{"moe_layers": [1, 2, 3, 4, 5, 6, 7, 8, 9, 10, 11, 12, 13, 14], "balance_bias": true, "init_std_router": 0.00873, "attn_scale": 0.0884, "parallel_block": false, "batch_tokens": 32768}
Below are experts of layer 3 (counted from 0) of a mixture-of-experts language model. Rows are named router (the router's row for the expert), up (a neuron's input weights, with its number) and show model dimensions 0-255. Each number is 50 + 10 x the weight over its row's rms, rounded and kept within 0 to 99.
After each expert's rows: "mostly gets" lists some tokens that are sent to it at least half of the time. This comes from a sample of Wikipedia text that the model never trained on.

# expert 56
router:53 42 53 33 62 43 41 56 57 39 38 67 49 46 53 42 57 33 49 38 59 62 58 47 46 44 36 55 41 54 52 46 43 55 35 60 46 39 53 58 57 45 52 55 37 40 37 43 49 43 54 52 46 40 42 32 51 68 30 72 37 53 47 39 68 54 57 66 50 48 59 43 44 64 79 70 65 40 50 40 39 62 32 59 60 49 54 60 38 47 40 63 55 38 49 35 60 56 60 43 51 51 64 51 37 49 32 53 30 44 69 56 59 38 46 44 40 62 53 41 50 39 38 55 52 73 38 41 56 45 49 36 48 48 56 34 43 50 53 49 52 62 30 36 41 54 37 59 59 53 58 43 59 44 45 61 53 53 44 61 52 52 50 55 48 38 31 54 43 48 46 47 59 50 44 46 38 60 49 67 58 51 47 51 61 56 47 60 39 43 45 40 49 51 58 57 46 32 33 58 50 67 57 44 33 44 35 60 66 51 67 75 53 39 43 42 63 64 35 50 57 53 57 44 50 59 43 26 38 60 35 64 57 55 61 38 26 58 48 42 51 61 69 53 52 46 67 44 35 39 47 57 50 46 54 57
up0:51 57 58 58 41 35 53 50 33 44 49 53 42 38 47 58 38 52 53 52 60 49 42 59 71 61 45 39 44 53 52 54 43 52 56 32 71 50 44 51 50 61 65 61 62 50 39 58 45 62 41 52 49 54 41 49 77 84 52 48 59 43 31 53 45 45 61 66 56 58 44 45 52 51 50 45 58 46 52 52 60 52 44 35 63 55 45 61 59 59 56 56 55 53 56 57 53 54 59 51 54 33 72 43 47 71 51 56 48 43 60 29 57 51 34 52 55 48 44 46 36 54 48 41 59 57 61 48 36 62 36 57 59 45 45 64 35 76 55 58 56 64 55 40 24 47 59 51 70 42 51 45 34 60 47 61 44 59 40 52 52 60 73 47 42 59 49 55 38 39 52 36 56 60 64 56 40 53 38 55 53 60 39 65 57 38 39 44 28 42 42 60 61 51 60 60 35 58 67 46 45 49 62 33 56 58 57 62 61 30 68 56 27 56 52 47 46 64 56 49 39 36 66 51 62 65 50 54 57 49 45 58 49 50 40 43 40 70 33 57 52 42 60 58 53 63 40 40 49 42 51 46 58 65 50 50
up1:29 65 49 38 74 50 56 54 47 38 44 60 34 54 50 40 35 50 33 39 67 62 63 42 29 57 56 49 63 36 57 34 48 46 54 61 50 69 51 42 66 37 66 61 38 50 42 24 46 40 40 39 38 45 48 42 65 51 61 49 62 44 27 40 68 52 39 49 49 48 56 63 34 53 54 57 61 68 43 57 39 34 47 41 70 51 52 63 73 48 50 52 54 53 42 44 47 53 50 49 61 53 62 58 46 48 50 59 34 50 46 60 61 48 58 44 38 58 48 62 47 48 44 38 61 62 51 29 49 59 43 40 48 51 41 42 70 55 52 58 39 60 56 48 39 51 60 45 63 49 47 51 53 39 55 43 75 40 46 58 33 71 54 57 46 36 43 53 38 43 52 48 39 65 63 62 53 53 61 53 51 46 45 50 42 49 60 55 44 61 56 62 42 42 62 48 55 49 61 52 57 46 63 55 48 61 55 51 58 41 42 59 46 66 67 51 52 36 46 36 54 53 59 53 53 29 54 63 46 54 60 60 50 64 55 45 40 56 46 56 47 52 62 45 50 43 28 47 33 66 50 67 31 36 47 73
mostly gets: " of the Year", ", \"", ": \"", ":", ", H", "on | "

# expert 111
router:39 57 45 50 57 74 42 39 44 48 33 68 58 50 57 42 40 42 42 38 42 46 51 44 26 54 49 59 62 54 60 58 44 51 30 47 50 45 54 62 51 43 45 43 69 52 42 64 24 40 44 46 47 57 61 41 30 53 56 52 35 51 65 40 53 66 43 58 58 49 51 58 32 56 61 50 55 44 43 50 43 42 59 59 50 57 64 53 44 59 37 50 43 58 61 39 50 58 53 39 49 39 41 60 42 42 35 47 59 56 37 60 68 44 41 51 52 57 43 58 65 40 36 56 51 49 25 53 61 37 48 44 45 51 41 43 56 41 36 70 47 57 64 42 64 50 49 41 61 45 45 54 66 32 61 55 56 47 73 48 65 52 54 50 41 55 48 38 48 48 32 52 48 41 32 48 58 56 41 55 60 61 66 59 56 59 53 59 29 50 41 40 53 54 44 67 52 38 65 54 64 47 56 60 59 40 35 54 53 70 54 49 58 61 57 46 48 21 46 49 54 62 50 25 62 45 29 44 48 65 42 47 55 26 53 52 49 23 48 47 54 60 72 42 58 63 53 55 43 50 40 43 40 48 47 58
up0:45 48 34 59 44 65 52 62 41 59 42 64 66 39 56 57 64 39 56 59 42 38 42 43 36 53 65 52 50 46 44 44 60 71 49 47 61 48 70 56 57 60 35 49 53 60 53 61 41 64 43 55 48 52 32 60 46 50 47 53 60 53 51 65 61 64 45 44 52 39 52 51 30 38 50 52 54 52 55 53 38 42 40 53 46 55 37 45 66 48 40 38 59 37 49 65 57 51 46 48 28 62 34 45 47 32 53 60 62 41 47 49 67 43 59 72 54 35 46 60 57 55 53 63 48 41 60 43 49 40 67 77 37 48 57 37 45 47 62 59 58 43 65 49 56 50 52 62 56 47 41 47 46 56 51 34 50 62 58 56 57 55 53 27 58 62 52 41 39 61 33 69 51 41 45 60 50 57 64 36 45 35 61 47 49 55 65 62 49 63 43 56 33 35 46 54 55 44 34 66 39 50 37 63 49 49 44 28 45 59 53 43 37 49 45 51 33 59 51 44 71 62 56 49 50 40 48 45 37 45 37 20 49 44 51 57 44 33 53 59 42 38 43 43 41 59 50 31 53 66 61 57 50 70 32 55
up1:45 65 51 40 45 56 55 56 48 55 34 49 54 60 69 51 35 56 36 54 48 60 52 53 71 70 45 44 72 58 65 54 53 42 61 48 41 40 33 37 33 61 35 54 50 60 51 61 39 66 35 51 51 59 66 57 35 50 58 63 34 55 45 34 31 48 49 54 53 55 53 60 47 47 59 55 60 43 42 46 46 26 56 47 49 53 55 67 44 49 35 40 35 53 54 79 58 35 63 36 67 48 50 45 53 40 48 38 51 35 53 45 53 40 68 52 67 28 42 72 58 33 59 36 53 49 49 57 66 45 51 53 64 65 41 44 59 36 65 53 49 49 47 48 50 46 36 44 38 49 35 50 45 55 67 49 52 40 61 56 55 50 50 44 44 52 57 49 59 50 58 57 42 47 39 42 38 41 60 62 59 41 47 62 33 44 35 53 47 64 55 42 47 54 38 58 59 42 54 62 46 52 34 60 52 63 34 42 54 41 64 36 43 44 38 47 50 63 45 51 51 39 55 40 69 48 37 45 39 67 31 42 59 35 61 61 52 56 39 61 31 50 68 63 47 42 56 51 61 54 45 50 58 47 66 54
mostly gets: "ation", "]", "ration", " van", "ization", " Cole"

# expert 57
router:62 41 51 63 36 59 50 62 45 39 45 53 66 45 45 56 59 43 64 27 46 75 41 59 63 53 40 38 40 50 45 48 46 49 55 55 43 57 43 59 62 41 54 57 54 51 39 54 44 37 46 63 58 52 50 42 36 36 30 41 54 40 38 56 74 48 45 59 61 51 45 47 51 62 26 57 75 47 58 36 51 37 44 66 61 41 50 58 35 31 45 44 59 45 64 61 48 81 52 45 62 47 57 26 57 40 36 53 64 48 48 50 44 57 55 49 42 49 51 33 55 41 38 38 60 63 39 36 55 36 34 45 42 59 49 40 44 43 58 44 48 54 50 34 55 38 46 53 69 48 58 40 54 39 60 60 58 48 42 53 43 44 41 40 40 53 48 50 45 45 51 40 76 48 27 45 52 49 33 52 44 47 48 47 50 64 43 52 47 44 51 53 47 41 61 40 19 50 52 49 53 63 55 49 60 50 52 52 62 49 39 60 64 55 49 62 58 43 39 47 56 71 49 36 55 34 54 40 56 65 33 62 55 74 53 41 62 54 61 33 50 56 56 53 62 49 53 52 33 51 49 60 63 48 59 33
up0:59 36 40 42 36 54 54 74 58 40 50 48 45 44 70 42 52 31 34 58 53 56 50 57 50 70 40 48 35 53 48 49 49 40 52 50 40 45 55 49 42 48 44 51 36 54 27 55 58 53 56 41 46 66 51 80 37 68 50 70 48 38 38 61 48 64 50 60 44 55 54 55 64 60 37 43 45 57 56 54 52 43 48 75 48 41 54 43 32 34 44 63 56 62 57 62 43 61 60 46 48 49 58 54 63 44 48 40 31 52 64 45 56 38 33 55 58 52 61 52 44 43 52 55 47 31 39 51 69 59 57 49 55 52 61 44 52 49 52 44 62 69 47 41 34 50 46 61 43 47 48 31 56 57 63 54 42 43 59 42 57 43 45 54 47 46 63 59 44 53 27 50 68 37 31 58 58 52 42 53 53 52 58 56 52 60 32 56 24 65 45 43 44 43 31 62 45 39 47 47 46 50 52 68 42 53 25 42 54 37 35 54 49 40 56 47 52 48 44 44 57 41 67 53 45 40 64 66 64 45 41 50 46 40 57 39 40 46 58 64 42 44 75 35 48 57 60 46 38 44 39 48 63 70 44 35
up1:35 55 56 45 61 37 59 60 59 47 35 37 58 43 59 50 44 43 65 47 31 41 49 49 64 55 44 43 53 54 36 32 41 51 70 62 54 60 45 65 42 58 35 71 56 53 46 45 41 45 53 36 37 56 51 39 35 44 29 51 60 47 38 48 38 61 57 53 55 65 33 56 75 60 65 54 49 52 47 59 39 47 54 49 66 49 52 57 53 49 49 58 37 66 43 52 53 45 41 44 51 31 56 55 34 61 55 39 63 53 53 53 59 56 43 47 39 47 37 38 38 48 64 48 45 46 78 47 57 54 31 44 44 49 29 46 55 46 50 66 43 40 55 56 46 47 70 51 35 34 34 54 54 52 47 50 53 67 37 40 57 53 38 51 51 63 56 63 44 50 57 50 51 62 35 66 52 38 43 43 39 58 65 51 66 36 56 52 48 52 46 48 53 52 56 59 55 50 70 65 54 40 48 42 42 39 62 61 63 51 47 39 59 55 43 49 38 38 42 25 46 49 59 53 72 32 29 48 44 45 47 52 37 48 40 53 43 34 33 46 50 35 35 64 41 60 52 51 76 43 55 38 38 39 55 60
mostly gets: "‍", " |  | −", " ·", "| (", "−", "_{"

# expert 37
router:50 50 29 50 59 54 37 59 43 39 33 54 55 51 58 42 49 59 41 38 52 59 37 54 59 53 35 52 32 54 47 55 49 51 61 65 64 46 58 41 50 40 41 51 35 44 33 60 53 43 56 55 59 52 52 49 35 50 39 45 49 74 43 50 51 46 25 48 61 38 60 43 43 47 57 52 62 55 67 31 43 43 68 67 59 54 41 66 37 43 49 49 51 51 45 39 51 60 57 34 55 59 44 39 42 41 43 71 60 49 65 65 46 46 51 45 49 49 42 39 57 38 49 59 35 58 53 50 46 34 48 48 50 43 62 44 40 39 39 51 38 70 37 56 23 55 53 52 49 57 38 68 59 33 37 54 62 42 75 51 58 40 37 49 45 52 51 37 68 48 62 37 53 75 42 57 55 59 30 48 52 60 47 54 73 52 70 59 58 45 44 48 39 46 55 48 39 25 39 55 59 66 58 42 45 46 47 37 58 57 53 59 55 46 37 57 52 57 40 40 51 48 51 54 50 40 37 46 49 44 39 71 53 57 46 48 40 65 46 44 63 59 61 61 78 47 42 43 36 55 42 57 41 44 48 66
up0:51 49 45 51 52 61 53 47 58 35 45 39 60 42 55 53 63 48 46 53 48 37 48 45 56 50 63 48 43 60 40 56 39 62 64 39 52 62 54 53 54 54 49 44 60 40 55 71 47 51 49 49 57 37 51 35 62 54 44 50 41 38 69 66 56 64 58 42 58 65 44 54 46 58 47 58 54 45 57 52 46 32 53 66 57 67 57 51 41 65 65 53 47 44 69 41 64 43 39 45 39 48 62 43 47 54 39 45 43 57 61 62 50 30 49 56 57 50 44 26 58 48 52 54 62 47 61 53 53 57 60 59 25 50 38 41 60 56 32 62 39 59 36 56 60 42 44 51 68 59 24 58 44 45 44 34 53 53 46 47 70 56 51 60 63 41 32 41 60 68 69 44 57 58 54 45 36 39 66 52 39 40 43 56 48 51 55 38 51 60 49 64 71 34 39 46 38 59 40 52 41 28 50 56 44 30 56 52 44 45 72 48 47 49 58 60 60 61 50 18 55 53 57 46 52 74 34 29 46 44 45 55 33 47 48 48 49 40 64 37 55 47 46 58 48 51 63 43 59 55 49 50 27 52 48 68
up1:69 54 44 68 41 45 54 35 26 40 47 47 40 59 41 38 31 43 44 64 44 41 39 37 57 53 61 56 56 43 43 58 47 36 49 40 45 55 63 51 46 57 33 41 60 48 41 52 52 63 45 57 35 54 62 69 41 47 73 38 53 49 51 46 51 55 26 55 46 46 48 54 31 49 40 73 55 45 53 76 39 41 57 37 50 50 41 62 30 59 46 49 41 64 52 53 55 59 64 62 54 44 48 42 71 39 42 40 67 35 61 53 61 54 62 65 48 56 55 45 61 45 54 35 45 57 45 40 55 62 51 30 57 28 53 37 33 58 52 50 60 51 36 45 40 54 42 54 39 48 45 60 46 41 56 53 40 56 48 43 44 61 38 44 44 75 31 57 34 47 33 35 57 50 39 46 62 50 44 50 75 43 51 51 45 51 54 41 59 56 36 54 49 57 44 46 54 38 38 54 58 55 44 43 57 36 50 51 44 46 38 33 70 33 31 36 55 41 63 51 57 58 54 60 50 37 56 53 41 59 61 51 65 43 44 54 41 58 56 58 53 46 42 48 61 75 50 55 59 52 67 63 55 46 41 59
mostly gets: "RA", "MA", "AT", "RB", "AR", "ER"

# expert 41
router:62 58 41 31 52 31 39 60 52 31 25 52 63 46 48 65 57 38 42 57 54 63 46 54 46 61 44 49 48 34 53 53 58 42 32 50 49 51 38 42 49 47 41 33 50 38 32 56 47 65 50 54 48 70 39 35 50 73 55 56 46 76 55 35 60 55 40 49 51 32 64 48 50 54 47 69 58 61 57 29 38 50 63 60 51 58 42 56 37 43 43 62 51 66 53 52 43 52 57 45 57 58 48 29 49 57 48 58 59 51 52 47 56 60 56 56 41 51 44 49 53 34 41 65 59 62 33 33 58 43 43 40 58 48 23 31 41 36 49 52 43 57 40 50 42 54 38 56 49 45 51 37 62 47 33 58 47 50 36 48 65 40 47 59 41 58 53 30 48 38 49 47 42 58 45 54 58 58 31 50 52 64 57 56 52 41 52 56 48 40 38 39 54 54 71 46 41 33 50 52 53 69 56 42 53 33 47 45 50 54 48 47 56 69 35 45 70 48 27 47 53 55 43 34 37 46 41 36 64 51 42 53 58 67 43 43 36 49 55 45 45 49 49 69 67 56 60 51 49 55 46 50 47 72 39 48
up0:54 66 52 39 54 53 52 47 68 73 39 52 80 42 41 49 62 60 53 48 49 34 47 51 53 31 63 39 51 54 44 43 54 59 61 45 46 42 29 49 32 46 57 33 55 77 47 47 36 42 40 44 56 41 27 37 49 55 58 57 48 47 32 45 59 36 66 50 57 58 43 67 52 55 65 36 54 44 42 47 61 50 46 58 42 61 54 58 47 61 38 51 44 45 43 63 65 58 58 40 44 46 68 61 52 64 41 45 31 47 58 39 60 47 45 68 48 45 48 65 60 47 49 53 43 34 64 49 61 51 41 56 59 43 38 37 53 38 63 59 64 48 37 49 38 48 32 44 49 56 58 39 41 55 46 51 36 30 46 59 56 62 55 40 62 49 58 47 64 45 40 58 51 60 48 41 51 51 66 56 61 61 44 45 39 65 50 46 45 45 53 50 53 55 60 41 47 58 52 27 45 31 61 63 38 58 33 38 62 42 62 43 35 66 58 68 45 62 51 42 34 52 39 47 60 61 59 58 53 53 37 54 45 33 53 50 59 35 64 54 38 42 45 47 40 46 59 54 44 70 57 46 44 55 28 40
up1:42 44 59 70 38 64 59 56 49 52 58 55 37 55 49 64 59 64 46 47 46 63 66 55 57 64 51 51 47 64 55 33 59 31 58 40 45 47 65 31 53 39 66 43 55 56 47 52 72 46 42 68 62 48 67 70 44 43 58 31 47 40 49 58 60 59 39 72 44 46 51 44 55 38 56 50 55 42 49 69 45 34 36 55 53 48 47 56 56 38 47 38 50 47 51 57 46 68 56 59 40 45 45 49 54 44 70 64 58 46 33 66 49 71 38 41 41 47 49 52 59 39 47 52 33 24 55 61 51 53 54 53 56 58 42 62 46 60 45 71 58 57 45 37 58 62 53 60 53 56 62 46 48 65 48 63 32 44 42 44 46 50 62 46 41 44 42 55 54 38 62 44 35 28 41 36 51 52 45 56 57 18 45 51 60 61 43 63 46 61 52 38 36 53 37 55 53 57 29 62 52 41 46 38 70 56 59 37 52 47 40 56 36 55 47 52 30 71 55 40 51 66 50 53 57 58 55 40 51 40 46 45 53 38 47 43 52 43 54 57 41 44 37 45 48 56 54 41 34 50 49 44 61 28 56 55
mostly gets: "AT", " UK", "US", " gas", "LA", "AF"

# expert 45
router:53 42 41 51 62 63 34 40 58 54 47 33 34 59 33 48 59 41 49 46 54 34 65 59 59 27 56 42 45 50 40 42 50 30 55 46 51 43 47 58 53 41 40 60 45 41 42 63 56 52 58 43 56 35 58 57 46 47 66 31 52 40 59 61 58 66 55 51 38 43 45 39 52 44 62 45 55 71 48 45 54 56 52 54 38 51 65 41 57 41 48 43 51 41 53 54 65 62 43 60 37 58 61 53 62 53 65 49 47 28 69 65 37 47 55 66 49 67 50 56 45 53 60 51 55 52 56 55 31 59 51 50 45 34 62 39 57 51 52 42 54 42 63 50 50 42 46 51 61 45 42 65 35 60 46 24 36 64 40 64 60 49 47 49 54 57 61 65 64 53 66 53 51 38 54 57 43 37 57 39 29 49 37 57 54 47 47 41 51 50 47 52 36 52 38 78 42 50 67 31 59 34 38 39 49 58 61 64 59 48 53 50 37 37 63 82 33 59 64 45 46 52 44 51 57 57 42 73 48 44 64 47 59 52 49 56 51 51 32 61 38 36 61 42 47 36 42 58 48 52 47 47 57 34 47 62
up0:53 56 59 54 52 51 58 59 32 50 51 35 39 52 51 54 41 50 41 60 43 48 46 53 58 38 62 60 49 57 55 42 46 40 42 57 72 52 59 51 50 45 49 52 31 43 48 41 61 63 32 47 62 64 27 36 51 45 53 42 27 40 41 46 73 53 39 44 52 58 36 62 58 56 63 57 57 45 54 58 41 30 46 40 42 55 55 75 54 56 51 53 35 29 54 48 65 56 51 57 46 72 62 38 55 59 46 45 49 46 48 45 50 57 38 48 42 57 48 57 36 45 61 59 42 55 37 41 53 66 59 49 37 37 37 43 52 71 69 40 44 32 32 62 55 23 62 70 50 54 42 56 46 51 51 23 51 66 38 63 40 62 45 48 53 50 46 55 43 49 57 69 44 50 50 58 57 59 46 54 59 43 49 49 67 30 45 51 52 53 34 47 64 54 62 62 58 45 52 27 55 56 41 61 55 49 46 69 34 47 37 28 38 51 44 57 44 42 70 51 58 47 59 50 49 44 46 42 50 42 61 59 26 53 41 39 38 63 56 60 33 45 39 46 41 43 56 47 51 39 38 48 41 54 46 51
up1:49 60 47 77 53 37 53 63 72 41 64 56 48 56 43 15 59 39 53 50 64 36 69 45 50 47 40 54 58 55 54 52 37 47 62 55 45 39 36 47 52 38 48 54 40 74 29 52 34 54 48 38 51 64 66 61 41 42 56 62 58 56 45 46 47 64 35 42 41 44 42 46 54 43 52 67 50 61 49 53 46 45 52 57 38 59 54 39 59 52 36 45 41 29 40 38 43 51 38 25 46 57 50 51 35 47 60 52 48 26 52 57 40 58 65 48 53 58 47 56 54 45 48 54 44 54 49 58 48 48 72 55 42 63 56 52 54 26 59 52 40 55 56 51 36 48 43 45 44 41 41 53 51 38 34 47 43 41 63 47 51 57 56 62 61 56 41 52 46 39 55 55 55 59 48 49 52 46 53 52 43 55 51 51 59 47 58 40 42 44 57 58 38 57 42 80 58 46 66 49 55 58 58 46 56 44 53 57 64 53 47 71 46 55 40 68 37 31 71 57 50 59 60 46 72 36 36 66 47 52 55 64 46 36 53 58 40 60 37 52 43 45 55 50 51 56 38 47 57 49 48 71 31 47 25 67
mostly gets: "Scientific classification", "- M", "Personal information", "- S", "The ", " km^{"

# expert 63
router:50 54 44 50 41 70 54 47 54 55 52 58 68 53 72 45 73 63 41 27 62 55 46 56 50 49 47 43 43 47 42 59 32 44 49 41 35 56 44 49 45 56 40 58 47 60 37 73 47 52 47 51 50 52 54 59 38 41 49 40 47 36 71 67 46 69 51 42 60 73 57 77 45 45 39 58 64 52 44 44 49 40 68 52 60 48 48 45 45 35 53 44 67 38 51 71 55 60 53 45 36 48 38 50 55 52 55 37 44 58 57 48 56 41 56 67 53 50 59 54 49 39 45 57 52 51 17 64 40 40 68 51 44 47 40 39 45 59 65 37 54 54 57 53 41 60 62 48 64 33 54 41 57 62 47 49 44 54 47 22 71 39 43 51 53 42 63 54 48 66 51 37 69 50 24 33 56 55 52 51 54 56 58 47 46 53 40 64 32 48 47 55 49 42 42 61 41 53 50 54 41 53 36 70 43 48 47 51 50 50 49 63 62 55 73 53 40 35 46 59 59 51 50 43 50 32 58 45 49 39 37 50 44 55 41 58 68 45 68 47 65 57 67 38 50 50 58 53 46 60 50 61 53 58 48 42
up0:44 53 50 67 52 44 40 47 42 58 49 34 39 40 53 71 59 68 41 36 56 34 39 60 62 46 38 39 42 42 68 43 31 32 60 38 47 61 47 45 53 60 49 60 45 50 47 33 51 47 54 52 36 61 49 53 54 48 50 52 43 52 50 54 46 47 50 48 38 48 66 47 37 59 42 59 51 49 50 36 39 38 70 62 60 63 72 54 51 64 56 51 40 60 40 65 52 44 31 48 54 57 61 59 34 31 61 41 53 61 38 53 48 66 56 45 41 50 51 45 56 57 53 45 59 49 39 41 60 39 43 34 59 58 49 32 55 45 60 43 48 26 63 54 56 72 54 65 63 53 48 48 53 46 49 39 60 39 64 44 50 55 53 49 53 43 43 75 41 50 48 59 48 76 55 42 50 49 62 55 43 22 52 63 53 64 53 58 43 40 52 45 49 50 46 50 52 63 61 65 54 42 50 54 44 48 58 44 66 54 48 63 30 67 35 63 43 46 53 36 49 33 43 49 69 57 46 67 49 64 38 58 39 52 41 64 52 69 56 38 51 52 41 73 66 34 40 59 47 53 42 62 52 71 35 49
up1:42 60 66 62 40 41 39 53 49 45 47 60 57 51 48 38 67 58 39 41 41 46 44 50 52 42 42 30 36 55 42 48 48 62 65 31 32 47 44 59 41 39 41 45 36 61 39 62 60 64 43 52 61 67 36 38 46 37 36 63 54 50 42 69 44 62 35 59 59 39 64 39 52 49 60 49 59 62 49 55 44 36 62 47 65 47 60 38 57 38 72 50 38 52 49 44 61 66 46 53 58 43 43 45 53 44 62 40 42 44 38 42 53 41 54 51 55 47 53 61 56 55 52 55 53 26 50 65 46 51 42 67 41 51 35 52 56 75 65 44 56 56 48 53 43 42 50 59 51 43 56 47 42 50 42 50 76 35 44 47 52 38 52 57 47 59 59 52 36 55 57 53 51 64 56 69 56 54 49 47 53 54 46 56 61 57 40 57 37 49 44 62 52 41 37 55 44 55 45 55 57 57 31 55 58 62 55 34 64 50 51 51 54 54 54 67 56 64 47 42 49 54 52 51 49 57 31 57 32 47 63 22 37 39 47 51 68 46 58 60 49 65 48 37 57 60 56 38 54 94 51 31 61 54 47 65
mostly gets: "°", "′", " | −", " | W ", " ·", " km"

# expert 48
router:33 45 30 51 67 51 55 50 64 53 47 33 54 66 61 49 48 46 48 55 54 42 53 54 56 39 62 39 52 43 62 42 48 44 56 50 63 51 45 58 49 64 54 67 57 53 51 46 60 60 43 36 46 49 59 67 47 57 63 36 73 29 48 53 38 63 58 52 37 51 53 44 60 39 54 56 39 71 47 56 53 43 51 45 53 56 61 36 66 51 40 37 45 40 61 70 51 55 45 56 36 55 64 55 47 54 62 51 40 46 53 64 50 51 56 51 48 52 32 70 24 58 59 51 69 51 54 37 32 71 47 62 57 42 58 38 58 57 49 41 56 40 61 55 57 52 60 59 43 40 46 48 29 63 42 31 59 61 49 64 58 64 49 45 54 59 58 69 50 66 47 68 41 57 60 58 45 22 60 42 39 41 35 55 35 44 46 51 40 49 40 62 43 54 42 61 46 52 64 52 52 32 34 59 65 46 37 49 48 46 65 58 31 54 60 60 37 49 78 52 48 48 46 56 49 50 57 66 47 48 59 40 48 28 57 49 51 59 54 61 47 29 61 43 46 43 38 66 52 38 64 42 42 49 50 46
up0:43 61 46 62 66 56 44 51 62 36 58 50 50 54 57 49 44 53 45 58 58 60 48 42 40 51 57 39 56 50 59 39 46 67 58 50 44 57 46 54 53 45 46 58 48 40 49 51 52 53 46 62 64 43 49 53 55 45 37 39 64 47 45 72 44 60 61 37 41 41 44 63 48 47 56 56 58 62 55 56 70 36 35 39 49 53 49 42 46 54 62 41 57 42 49 44 52 53 41 49 54 55 66 51 45 44 56 40 54 44 75 40 32 44 52 46 41 65 43 41 12 54 62 54 65 30 60 70 36 58 52 65 57 49 51 47 48 59 39 32 60 65 42 62 58 46 47 63 58 51 38 69 39 53 41 49 62 58 42 39 43 30 58 55 59 47 49 47 54 64 41 65 53 46 38 56 46 27 68 40 36 50 42 42 52 45 38 53 50 60 59 53 60 39 45 49 23 48 46 48 48 31 31 49 52 54 53 41 55 54 47 46 54 31 64 74 37 52 63 45 39 32 55 37 45 62 40 52 54 43 62 63 34 69 45 54 74 49 52 48 45 48 58 43 34 54 61 60 59 69 57 54 58 25 56 45
up1:47 54 30 55 62 48 45 47 54 43 31 59 51 67 58 52 47 55 49 44 56 61 57 40 40 52 53 46 62 43 57 43 53 49 53 58 27 50 55 52 51 49 51 53 43 51 41 42 51 32 61 57 36 58 65 44 44 39 58 64 34 56 38 52 63 39 42 64 52 59 51 36 41 52 60 40 55 38 53 52 38 50 64 51 53 53 44 47 60 46 48 44 58 58 50 60 64 79 55 57 48 47 40 37 40 51 71 35 36 49 46 42 52 47 55 53 45 57 68 65 65 55 53 36 46 50 46 48 45 43 36 64 53 47 51 56 60 52 48 58 53 71 57 33 59 56 65 46 39 53 43 39 47 57 42 64 28 50 47 41 60 53 59 43 52 37 46 63 61 67 58 34 57 52 61 31 47 42 62 52 56 31 38 65 65 57 68 46 51 55 48 50 38 59 39 66 50 52 40 53 46 59 51 49 43 58 50 39 59 48 56 62 35 55 42 46 33 49 31 40 37 78 40 51 58 58 58 52 43 61 48 38 65 27 69 64 38 31 41 55 42 36 78 52 55 28 49 39 57 32 42 45 43 58 44 60
mostly gets: "Scientific classification", "Personal information", "- Location", "- Kingdom: Animalia", " km^{", "- Preceded by:"

# expert 40
router:57 42 51 40 61 38 40 44 58 38 54 47 45 51 45 36 57 38 35 66 75 30 57 36 49 49 35 36 32 64 48 54 57 53 61 49 55 37 67 51 53 45 34 44 51 37 32 46 44 48 49 45 59 65 60 33 58 47 60 56 32 71 40 56 49 45 47 56 66 42 66 55 53 46 63 51 46 54 57 37 50 58 58 61 51 60 48 52 38 58 61 54 51 25 51 30 56 55 53 50 37 55 27 44 39 35 44 63 57 48 74 48 45 47 58 53 39 40 51 43 49 46 41 58 45 47 63 60 56 49 65 60 58 61 56 49 39 40 61 49 54 62 61 49 45 47 42 50 65 59 35 70 54 30 48 51 41 61 49 53 65 33 49 60 42 57 52 43 60 45 39 32 48 57 58 54 51 58 37 57 64 37 37 55 59 64 61 61 53 53 57 38 50 36 51 64 42 31 61 54 55 56 67 44 67 34 42 51 59 50 36 33 47 56 66 46 39 54 54 44 51 58 45 38 54 55 29 71 45 47 52 52 66 56 49 51 37 63 38 54 56 59 42 51 59 51 60 51 35 53 32 44 48 48 35 68
up0:45 62 49 54 60 51 50 48 61 50 40 40 41 52 46 58 31 57 44 44 33 65 34 55 66 65 52 40 62 56 62 48 50 52 64 46 21 74 40 38 50 51 40 59 41 51 69 48 60 44 43 46 41 50 46 38 55 60 45 45 63 42 46 44 45 56 64 61 47 53 46 46 60 50 53 50 58 60 39 52 47 35 49 27 55 30 67 43 42 36 45 35 40 51 51 60 50 40 40 49 68 53 65 55 64 52 61 42 57 44 52 48 49 55 43 74 62 67 50 63 52 47 44 47 64 60 51 49 43 33 35 55 54 43 58 62 54 44 61 46 56 21 53 58 77 57 42 61 38 53 55 45 35 44 59 46 78 54 49 63 40 51 46 50 66 55 64 54 35 38 55 51 36 59 72 48 52 39 41 31 50 54 40 54 44 43 40 54 50 55 51 54 45 49 57 52 37 68 57 54 58 50 45 52 51 58 68 65 38 61 59 61 41 66 55 46 49 61 48 58 46 34 54 50 48 54 52 60 54 73 46 40 36 53 49 34 72 59 62 42 41 37 41 31 35 45 44 55 55 55 43 46 44 59 52 42
up1:57 46 56 53 61 55 42 42 49 53 48 58 28 65 41 66 51 68 50 69 67 54 61 53 63 47 48 47 56 69 57 58 67 67 55 47 41 53 73 38 50 48 43 47 58 34 50 42 49 48 20 48 42 62 63 51 48 58 66 48 40 50 32 58 52 36 46 53 64 39 63 51 39 44 59 61 47 72 58 62 51 51 47 50 45 55 44 47 42 51 58 63 48 32 43 50 52 49 50 53 43 35 43 33 56 60 54 46 58 35 48 63 38 50 64 44 58 50 45 63 36 48 47 55 63 66 60 53 59 60 56 56 49 42 59 48 47 47 50 66 47 52 53 44 52 60 45 49 29 41 46 58 41 37 48 54 53 71 56 33 50 43 57 53 58 72 50 53 56 24 37 47 35 58 67 60 59 47 46 56 65 22 34 55 52 37 30 66 57 54 62 52 32 45 43 46 47 68 62 66 52 43 59 62 48 40 54 36 52 44 28 44 41 52 64 38 49 52 44 27 49 51 44 46 35 51 53 48 46 40 51 64 66 58 61 29 61 47 41 53 42 48 56 45 50 35 46 54 59 48 53 47 57 38 39 43
mostly gets: "X", "I", "MS", "V", "TA", " TV"